config.toml
num_hidden_layers = 20
hidden_size = 384
n_experts = 48
experts_per_token = 4
d_expert = 64
d_shared_expert = 256
hidden_act = "swiglu"
moe_layers = [0, 1, 2, 3, 4, 5, 6, 7, 8, 9, 10, 11, 12, 13, 14, 15, 16, 17, 18, 19]
router_score = "softmax"
normalize_top_k = true
routed_scale = 2.5
balance_loss = 0.00043
balance_bias = true
n_groups = 8
groups_per_token = 2
init_std_router = 0.0144
lr_router = 0.0011
num_attention_heads = 3
num_key_value_heads = 1
head_dim = 128
vocab_size = 8192
norm = "layernorm"
norm_place = "pre"
norm_eps = 1e-05
positions = "learned"
qk_norm = true
attn_scale = 0.0884
tie_word_embeddings = false
parallel_block = false
init = "normal"
init_std_qkv = 0.0711
init_std_o = 0.0
init_std_up = 0.0711
init_std_down = 0.0
optimizer = "adamw"
learning_rate = 0.00175
beta1 = 0.9
beta2 = 0.98
weight_decay = 0.12
lr_head = 0.00681
warmup_steps = 529
schedule = "wsd"
decay_fraction = 0.835
decay_shape = "linear"
final_lr_fraction = 0.0
batch_tokens = 131072
max_seq_len = 1024
doc_mask = false
train_tokens = 462400000
max_steps = 3528
dataset = "wikipedia_en"
Below are experts of layer 15 (counted from 0) of a mixture-of-experts language model. Rows are named router (the router's row for the expert), gate (a neuron's input weights, with its number), up (a neuron's input weights, with its number) and show model dimensions 96-191. Each number is 128 + 32 x the weight over its row's rms, rounded and kept within 0 to 255. Numbers have three digits each.
After each expert's rows: a language model's description of what the expert responds to. This comes from a sample of Wikipedia text that the model never trained on.

# expert 44
router:120136136087141144065148187121068116081124082121134153124159103180112146155080125139160084105173190083128140129119152118155164174099150091106064116159113128208127114128136103096060145159131193089131092165065110140119122074128107126064147137127139117080186127080155179062105145141160108104
gate0:123176141103103149088125173170133086107167107139122146131073194120147127123103150146115090100160140095125110105053160118098129097158092147073100132064099156141167154113123134190149059126096144169125129149122136079179116108163056117187173096125141126139110106080110166109178166148091112129
up0:088108111137106101055114179109085145100132137133088115154110177143099165123116158091129083189178174138094150126084138180114138144160183110101114106049121137156175156147081110165140103130104095107124096105196162136126101109167145149118171143158188122117139138110086095069101124107157124131
It responds to: Sentence-opening connectives. Words opening a sentence or clause, such as Prior to, After, When, Within, where, often in biographies.

# expert 34
router:156165102133142167136146139117144155139085107162055125143121157091160115100147148127170120129171091149174200096154133149161114137164113128144109096128140160045118110143124150183133132141076118153101098115128180103089137110152111169125130089141131141128194130151150162133156079108129125091
gate1:132096086119217077158087123133120193089143084110128116167107108155035154118130101010125129099215147125160108137175172101183144141094096108169143115151138148123152161173133149122120082127101129140121087177141125123104102177185163122151117099138200140139128087127079140168147099133096133107
up1:146132142147149098109143133167124112148126107050125093067102145125128053138126124100137116155125117166152128075139093207218095096138096115098112109124136155156131145147123164175105114168125102100166164125083164113085185146129090114144150125111108144115064133175155103090089109113180072148
It responds to: Election and infobox tables. Line breaks, spaces, signs and headers in election result and minor-planet tables, such as Leader, +, Votes, MPC, Win.

# expert 41
router:106127142150118125060128090124105084144116123124144201148084123189089134152163077183127180139156152139108117141127178167104158160104163148112205104135155128099172144142151145139132089120165157161105106160093180102129169130106196123138144108092093135118168108149127110119144140120107170123
gate1:175146153073091134102096147149099074185088156176109206139139159136157133115173111179133140128166132067141186125154117145121137092122156114102142058078093090129197138102155116092173126148108123075130162121168112158079132120152141113136173136098189067138099163129205193170102176168079106132
up1:088107140160093157176129147174117114115148079079107141139202100094141152092177107179082112117063124106097120139106207145196163091118120102032119120122177121126102106107120127125142149145163160133169047095137123152164071090087140157106133130143133132140158132153089099113075135104065121131
It responds to: Determiners and possessives. The, his, their and a before noun phrases in historical narrative, especially after of, by or to, as in captured by the.

# expert 1
router:100125166125160132155088186146099105075133109125117107142113154100133089122186158088090121112133138073171111136092124106087145200076154186138129157101136157105114160076121098169105085102134189167153120153172194091167123173126123188066169098119131097100130109102099096087122158135103131102
gate0:109106112106132154183134136107128128114111134138160093113131106119152081130122157144128150126160206088068121132178166207121085131132107153167136134139130138172122166107114124119132154071138051081165189128075092150182160145112134108159128155068130163081162090118139113117095135169171106105
up0:113069099127167140103148124093138108163097188095105176143136128130131093152163207122099142134134166119118101056100111134136146149126136100104166125154149127142133123174148126109134154148118114154138139164156149135088130146143144153136102167129092114080124119113184130141134093166146094127
It responds to: Section breaks and quote openers. Line breaks after headings like See also, opening parentheses and quotation marks, slashes, dashes, and apostrophes before possessive s.

# expert 38
router:098071129142093107111137143127105164090102125121129199149105123205088039092107121160138145090165120113094104153145119151118098176189113131126163148118105168117159145100135143162133116156122084153131159097151140125197115113160111185205152045132133146123111127091136095106124122061152095082
gate1:098145157184120095157121081109109174062148123118148130129123152061161167115091134176164108159103148132148130139163116127113163160120149218057142131128105147156141148117080081104113098144102087129025174106162160152144150135129085141098138069152122170115105115092133096170155136113177092162
up1:150059164112130111106120136117119088144140108129119188139171131183133141101125164052081141124161113122171139092145152182077158163158133172147109113133163074166111147128066099129137089148132132159189152119162139161092147181099135127162023147159123132172086126140127134122123137125085153181
It responds to: Census and descriptive prose. Articles and prepositions in plain descriptive prose, especially census text like housing units at an average density, for every 100.

# expert 18
router:144208139183090137099145127104157118180140108128145107183125216156089080140142112136068124139165172127120151175126112161134139148113121196094157149108184138098144094107154167043110086107134099127079117111133093101164099176130047116116144098118155163125164085144168142122068145112116148092
gate0:184097100133187124113105121066126117133152116175092120110165110110118141086135099093161193185071127115156163156110200087098191101140151137091182149158119156126110107152170157211116147099108180093162155073159106140079096126057148088143143111121122118147152134111187079085130120109128164106
up0:077126141047150060147078138112116125133089092168100098095119126147118180119137124080132054179186087096161089093104122117145133157102084097181130129094087147172145117149193148076129176101169043088072146148081164133135113124113116066140113139183123137119119116114070144115161115167134079131
It responds to: Prepositions in biographies. Prepositions like in, of, to, for, during, through, mostly after nouns or verbs in career and biography prose.

# expert 33
router:156163172121116149149130176143164127125111079089070078101137125095148164124142138158137100113110175133124141189192176108123119149133100160107099178088133103081152134165114073156131101091115162131149129082142140128121122127101159074147179161167157119146123127180127121151070116094106137168
gate1:169139066247115151131078115161128092096147131125133094093146176164130078145114130073119185137123135133143178133135140125119192110164077119128145093145094167177137145179111093172095069137142167150138107106122101139181115123078111115171106119130166128122134115139172132151119161147130089064
up1:093091043180095150104087178144132154130142192153144150130108126158137105159101152070194143163170126102131134117076134129145145082139086158149123184161109176111143191059125080122148155087109074068115089136111085166132063102139080134155124097140181226153140133177159132136096128120132085186
It responds to: Capital-letter acronyms. Single capital letters and pieces inside acronyms and all-caps titles, such as NKO-T-B, A.E.S., USA, FRA.

# expert 30
router:143162125124160115117136127153112108140075134123129081079089145102171100133175118165081113179109088149159124133166140094086092110150121184097155113129162104127158113136089095126111154112131110108087060099097121153109209165085101108126117147166131108114146147116153123079151110149114180070
gate1:054167109113148141131117154103107152092171109128184123140142107109094179162105129135099147124121129159167084127166087079083148182097118143104100126120109111101123142077142074110140134148109144068142147126135114152156087166183186148187149068099139117160143109224142084126156192104165115136
up1:115124122197137113188105136161139155100107101166095120137106119119100111125158134125135106126139142151141175166062119134141133115090132127168111147147136127133155144158122151134085096065169111168126170131067171098100159101120079079068161190147152104067119131150104125126138176183078134125
It responds to: Titles of works. First words or pieces of song, film and TV titles, often after a quote or The, such as Love, You, Who.